{
  "balance_loss": 0.00362,
  "norm_place": "pre",
  "optimizer": "adamw",
  "beta1": 0.95
}
Below are experts of layer 4 (counted from 0) of a mixture-of-experts language model. Rows are named router (the router's row for the expert), gate (a neuron's input weights, with its number), up (a neuron's input weights, with its number), down (a neuron's output weights, with its number) and show model dimensions 0-255. Each number is 200 + 20 x the weight over its row's rms, rounded and kept within 0 to 999.
Before each expert's rows: a language model's description of what the expert responds to. This comes from a sample of Wikipedia text that the model never trained on.

# expert 23
Description: Opening pieces of words and names such as Sy-stem, Pro, Co, cons-ervative, Cap-e, often right after a space or line break.
router,195,203,189,173,196,205,186,208,193,243,211,175,201,168,203,178,189,178,173,181,182,201,207,218,204,211,175,211,190,180,197,190,243,181,213,207,189,199,198,175,189,213,224,203,212,168,214,199,202,233,204,201,193,189,214,196,195,209,232,149,208,211,194,230,199,196,168,194,193,162,185,196,167,217,219,182,213,163,184,189,185,173,195,193,226,191,220,197,228,205,204,175,183,184,203,168,229,233,207,204,223,206,205,238,187,205,236,214,206,192,226,216,203,178,208,196,185,198,196,227,191,228,191,214,200,175,193,188,201,215,194,175,179,212,241,205,172,229,194,190,219,242,194,201,197,187,169,182,207,156,223,234,210,236,215,217,177,195,196,198,196,180,157,211,204,213,206,189,186,202,224,201,185,266,247,207,198,218,192,196,203,183,202,189,185,176,202,191,184,247,188,179,164,201,248,220,184,209,191,215,178,216,223,162,215,205,162,215,202,225,199,217,202,217,192,181,218,233,218,185,173,251,223,197,177,196,217,204,164,181,172,200,193,208,212,227,234,192,215,213,171,185,220,187,197,230,202,188,203,186,238,224,170,175,217,193
gate0,181,175,172,197,153,220,217,195,189,200,218,258,201,185,205,225,200,198,191,218,195,185,231,271,205,200,164,219,191,177,222,163,212,206,200,206,189,204,166,207,189,218,202,180,177,225,179,201,209,220,179,192,172,231,194,200,239,175,195,205,161,201,191,188,196,203,191,230,200,165,179,192,187,179,232,192,198,186,222,191,196,180,203,191,196,205,173,184,190,218,204,230,216,211,204,188,163,191,190,189,188,202,211,166,191,189,192,221,233,221,214,236,179,188,177,220,162,192,200,237,209,181,226,170,207,229,189,207,196,167,174,210,162,190,178,207,191,212,193,229,192,199,207,226,222,224,165,203,175,199,190,226,178,216,179,221,225,218,181,217,203,215,183,195,222,226,211,217,216,199,219,175,224,174,219,173,222,236,177,200,188,204,220,219,211,183,206,206,201,215,181,204,197,210,209,198,180,192,230,183,206,198,241,244,225,208,207,217,232,179,207,175,192,215,203,175,191,208,245,210,231,166,187,231,209,171,209,205,189,205,197,198,219,187,195,165,193,191,161,203,231,217,182,215,172,200,224,198,177,185,180,197,172,171,207,209
up0,237,222,203,193,231,178,202,199,207,189,196,154,200,219,214,188,208,218,224,173,201,199,162,150,176,161,243,191,211,231,160,231,179,211,212,228,206,193,218,186,205,181,187,212,235,184,217,189,202,186,208,237,212,181,196,181,153,209,202,196,198,181,193,210,179,218,228,165,196,214,204,215,229,192,165,215,207,189,156,203,220,207,177,225,202,181,227,237,227,199,195,162,170,222,200,205,230,210,204,197,191,166,196,223,214,202,188,189,175,173,181,184,209,201,220,171,241,193,215,168,203,227,190,206,198,186,203,198,185,224,215,188,236,194,215,167,231,198,190,192,212,225,200,172,169,209,222,203,189,210,216,187,221,175,232,183,194,194,229,183,204,199,204,213,173,185,207,196,174,205,175,235,183,197,176,231,181,152,213,180,212,184,174,164,213,225,194,195,187,198,198,203,203,201,219,212,203,190,176,197,181,217,176,175,188,188,220,212,174,239,188,208,201,195,181,201,228,184,172,203,174,211,234,171,203,227,184,198,227,208,219,183,168,199,201,189,198,208,210,213,180,201,229,192,227,176,211,204,244,208,213,209,242,224,204,198
down0,214,237,252,190,215,211,200,203,214,211,179,165,209,233,185,203,216,189,211,169,241,216,193,233,178,207,175,168,190,219,171,156,174,148,168,184,207,189,193,196,208,240,201,242,197,213,223,210,170,216,230,172,189,193,241,164,184,199,206,222,205,177,197,213,207,199,226,208,210,219,229,178,211,207,207,189,179,203,211,216,176,219,203,195,212,192,190,220,176,170,209,214,224,211,217,173,220,184,171,206,208,194,161,202,205,228,243,145,180,191,203,206,223,201,209,218,208,187,201,192,197,194,214,213,199,207,210,179,209,233,192,194,218,232,194,190,239,189,214,202,199,210,188,181,225,197,195,184,202,204,215,204,221,201,209,193,228,189,197,201,231,209,168,201,207,213,187,154,220,188,180,196,213,213,212,209,181,215,238,196,210,169,193,209,202,202,168,211,246,211,195,189,169,191,185,168,235,185,195,223,199,189,169,208,198,166,177,200,198,194,211,218,211,178,197,182,169,209,181,173,195,229,168,203,205,239,200,208,155,166,206,202,198,194,224,177,218,222,200,192,241,177,200,245,214,199,216,186,196,193,216,208,207,237,194,214
gate1,225,196,191,202,187,182,205,200,220,213,187,193,177,227,213,192,213,210,211,214,186,197,221,207,200,211,191,178,193,192,186,202,203,206,202,191,170,203,213,202,185,196,180,174,215,203,226,223,233,223,227,217,213,182,200,178,172,220,179,195,199,187,211,188,203,238,218,183,201,205,172,192,178,199,203,230,208,180,185,234,163,188,233,206,257,190,189,198,218,200,170,230,218,209,199,170,212,203,187,196,204,199,205,202,188,206,167,184,170,197,208,174,225,181,165,226,197,226,228,257,205,167,242,170,205,179,206,201,212,181,211,268,202,187,207,156,238,216,250,204,178,214,204,181,186,193,185,170,229,213,201,197,206,230,196,228,207,164,228,199,240,209,182,217,201,198,159,180,194,203,192,229,175,194,212,169,210,199,182,210,215,215,184,186,204,202,207,197,176,215,222,225,217,181,212,173,195,204,215,200,202,208,182,181,211,161,186,183,205,178,168,190,184,209,188,177,189,174,256,233,212,216,230,212,237,167,207,218,209,218,215,185,217,221,244,215,162,199,185,180,227,174,212,193,218,188,187,210,181,233,194,196,197,186,198,196
up1,231,185,199,206,164,203,194,192,194,178,183,223,187,170,177,208,191,180,218,166,208,168,209,182,183,185,233,189,217,199,235,199,169,191,202,211,209,198,167,206,215,211,251,205,192,187,206,181,215,172,195,184,206,217,195,194,217,212,213,210,188,199,216,198,187,164,208,202,219,232,222,226,210,189,193,170,216,222,230,156,217,173,163,199,152,185,163,170,211,201,225,168,187,223,188,216,206,182,203,187,201,187,196,211,193,188,219,226,210,179,205,211,186,207,230,206,193,206,201,176,214,193,186,158,186,198,190,183,211,227,216,192,176,221,199,222,180,194,193,201,203,197,201,215,237,138,200,238,208,214,229,183,167,190,223,217,182,199,203,215,168,199,224,173,192,223,200,214,179,223,228,226,222,187,188,220,221,211,206,227,175,173,172,191,210,218,193,208,213,192,221,191,194,193,212,208,214,205,203,203,179,191,193,199,170,224,215,205,184,195,225,172,205,195,207,211,221,200,160,169,200,205,172,175,240,247,206,200,203,195,196,192,252,202,156,190,216,163,199,189,158,222,177,223,203,212,166,187,215,222,222,187,158,208,155,198
down1,202,232,181,191,200,176,163,188,170,205,178,242,205,178,189,187,206,183,226,191,177,179,204,224,200,192,233,191,178,184,205,210,207,179,220,226,218,200,209,181,147,200,213,186,202,221,198,166,229,175,173,220,182,169,199,180,177,198,187,175,201,221,196,224,189,226,209,211,203,238,235,189,177,228,214,172,179,160,197,177,192,196,166,218,170,223,205,232,180,217,220,236,206,207,245,170,179,197,212,196,194,213,205,206,214,250,211,194,196,186,219,205,193,194,202,186,204,186,211,224,200,202,216,191,183,186,196,198,132,227,215,223,221,198,183,177,164,179,219,154,225,185,168,174,196,168,213,190,208,190,192,247,153,211,208,191,193,207,185,242,191,184,180,173,206,187,194,203,229,181,172,216,184,219,206,201,180,216,197,182,212,194,185,182,218,220,199,184,187,211,201,193,206,193,204,196,199,216,173,193,208,147,216,203,165,208,190,201,185,213,216,182,191,205,227,229,202,201,210,247,202,188,192,209,180,185,200,231,196,224,184,193,198,182,195,190,227,205,196,231,178,177,245,198,209,196,198,223,167,206,180,206,193,191,225,219
gate2,217,209,243,212,199,209,208,214,219,216,200,230,192,207,191,188,198,178,198,197,181,227,187,168,196,198,187,215,223,168,219,193,178,211,208,231,193,209,187,215,225,207,187,199,215,170,216,199,189,188,214,221,193,192,192,180,231,157,191,150,214,205,174,216,161,222,173,185,201,166,223,169,171,222,188,187,201,208,158,196,201,211,203,210,249,173,173,231,194,212,197,197,184,166,207,201,192,205,159,174,210,193,174,195,217,159,207,201,199,212,210,195,220,204,208,202,207,217,203,223,219,192,221,201,207,176,187,203,184,223,201,195,213,185,178,173,200,213,161,186,179,201,169,208,169,196,226,197,192,206,218,225,137,196,229,217,213,217,252,177,209,184,189,164,180,176,203,181,228,206,206,179,203,208,193,210,170,150,207,186,188,232,188,204,207,172,170,207,186,215,189,196,198,202,216,205,179,194,165,183,181,231,214,209,191,208,217,180,167,183,207,204,211,203,169,249,229,192,221,198,175,165,203,216,194,176,202,176,208,211,197,220,223,205,209,191,214,226,174,240,195,216,244,242,194,220,210,218,220,173,229,207,210,202,230,188
up2,208,200,227,219,200,197,215,189,203,188,192,195,213,223,194,213,183,156,224,192,218,233,186,191,221,244,162,207,208,156,213,208,174,203,229,220,182,228,172,213,229,190,188,185,202,174,194,188,211,204,224,219,192,174,216,168,273,142,180,157,180,186,174,208,196,221,183,203,206,153,199,166,161,221,205,191,203,212,151,223,185,203,197,220,220,171,201,222,182,215,209,177,196,171,195,192,203,191,170,205,218,176,196,204,225,173,205,203,213,200,201,192,190,197,206,211,213,233,198,204,220,189,214,209,213,193,217,204,214,231,209,186,180,185,186,149,192,192,197,194,195,190,186,202,177,188,217,210,160,169,246,215,196,204,218,196,225,186,224,181,215,212,174,168,198,177,200,203,233,218,203,180,204,219,226,209,181,160,182,185,216,212,171,226,187,187,202,197,174,217,205,203,166,166,238,204,205,222,177,169,188,209,192,192,190,223,225,184,208,199,202,223,217,204,183,256,212,197,226,219,193,189,199,196,198,194,202,167,212,209,201,220,208,210,200,190,206,226,162,207,186,198,231,195,197,231,212,199,212,190,208,221,240,189,213,203
down2,196,185,208,162,191,199,223,196,188,203,210,174,204,233,203,218,187,180,220,180,192,218,200,209,185,183,195,198,205,216,175,230,198,172,182,200,194,221,172,231,221,199,214,192,182,205,189,215,192,240,239,218,180,216,181,158,193,186,202,221,208,217,183,240,217,227,191,248,203,183,190,201,179,205,191,198,174,189,194,179,236,237,212,162,221,204,200,229,196,197,200,151,193,184,174,227,170,196,193,195,193,204,222,200,203,221,245,195,208,169,218,178,210,207,177,202,212,205,205,200,204,215,211,212,211,179,203,214,191,242,226,220,191,247,154,197,203,199,164,229,201,208,206,166,156,209,187,257,195,223,200,210,213,216,212,211,187,193,197,232,224,199,190,174,169,184,160,207,208,215,220,209,148,211,218,232,224,230,226,216,202,197,217,204,196,209,202,209,167,217,235,229,191,187,165,230,214,190,208,215,194,209,196,173,208,223,192,166,184,202,209,179,205,213,217,233,215,204,199,168,195,203,204,205,210,205,200,165,235,198,218,197,223,191,180,201,169,203,228,212,216,187,246,222,195,224,193,179,190,210,200,217,236,227,197,209
gate3,225,204,197,247,199,206,208,189,227,216,225,211,221,224,242,195,196,238,184,198,182,193,198,208,167,198,216,179,181,181,171,201,229,193,231,204,177,197,219,218,209,222,223,218,207,186,204,228,196,213,222,190,184,174,235,186,202,219,206,226,223,171,177,229,220,190,179,207,215,179,207,231,188,174,208,198,185,204,177,199,214,207,215,178,195,154,207,246,204,190,228,233,220,208,209,218,217,183,216,210,215,205,178,207,192,180,190,217,185,184,176,166,232,155,199,162,194,206,214,234,209,178,214,216,208,188,168,192,196,212,195,194,190,190,190,186,222,203,180,204,205,211,195,227,173,210,174,161,172,186,235,214,185,197,201,234,190,181,210,200,201,191,182,245,201,148,175,193,192,171,189,211,225,195,206,167,181,175,190,218,250,206,178,226,190,211,182,215,167,208,205,205,225,230,185,201,224,215,192,198,213,217,186,224,213,226,245,209,238,222,153,193,187,195,206,241,222,230,219,195,183,222,217,205,195,186,209,193,199,223,188,195,174,202,192,218,191,196,179,233,210,180,188,229,215,223,197,215,230,200,236,223,183,191,182,215
up3,209,191,188,234,231,219,218,202,217,228,193,192,236,229,203,190,181,243,180,203,189,210,219,188,167,230,218,176,203,191,170,218,238,190,232,185,188,205,208,211,196,218,223,216,201,192,215,204,234,189,196,183,215,178,242,203,210,230,220,204,191,197,171,208,213,192,167,203,233,180,218,214,169,199,211,202,182,223,201,192,197,211,229,201,178,150,258,242,201,189,225,210,184,173,213,220,211,202,197,201,220,204,206,202,205,185,199,201,187,182,176,170,244,184,189,159,204,207,220,233,199,172,211,182,219,186,162,186,193,216,202,200,185,195,177,178,210,178,172,216,200,213,200,201,179,226,197,160,175,196,220,205,186,194,216,209,197,204,212,219,223,217,208,222,216,166,190,205,174,168,188,239,219,191,225,197,183,160,209,239,215,210,155,224,207,209,178,223,192,240,210,225,220,206,188,217,243,202,165,200,198,184,175,229,200,223,222,192,222,203,175,179,206,171,209,229,203,210,203,169,194,221,213,167,191,222,208,228,187,211,196,218,179,192,187,201,199,200,210,236,231,194,195,224,207,233,196,212,229,186,235,200,196,173,212,199
down3,201,188,212,178,212,185,217,170,228,200,178,212,213,229,225,203,226,197,200,160,189,214,204,199,182,208,189,204,205,199,210,190,180,95,200,182,183,205,209,216,217,195,173,220,215,203,179,206,167,228,196,175,193,192,205,180,217,207,227,207,222,211,192,265,203,146,184,222,186,226,207,205,218,189,220,200,190,204,189,187,213,179,201,225,199,232,189,180,196,202,168,178,199,217,214,221,172,211,217,187,226,222,218,204,179,216,199,200,207,182,222,212,204,195,173,205,203,208,138,174,202,199,175,198,155,212,197,179,229,227,200,230,161,170,170,214,205,228,215,197,198,217,215,194,223,226,189,181,236,190,183,220,170,184,189,178,207,207,183,177,201,198,204,188,180,201,187,215,225,193,189,224,216,198,190,192,182,188,179,205,182,212,185,210,148,181,185,180,175,220,216,236,199,206,196,193,211,195,225,240,207,201,222,192,176,203,199,185,182,206,207,210,213,216,230,192,213,234,178,189,198,204,218,205,193,218,207,196,208,141,209,215,166,180,191,211,219,220,232,192,181,239,198,210,235,178,181,194,229,203,196,204,194,200,192,201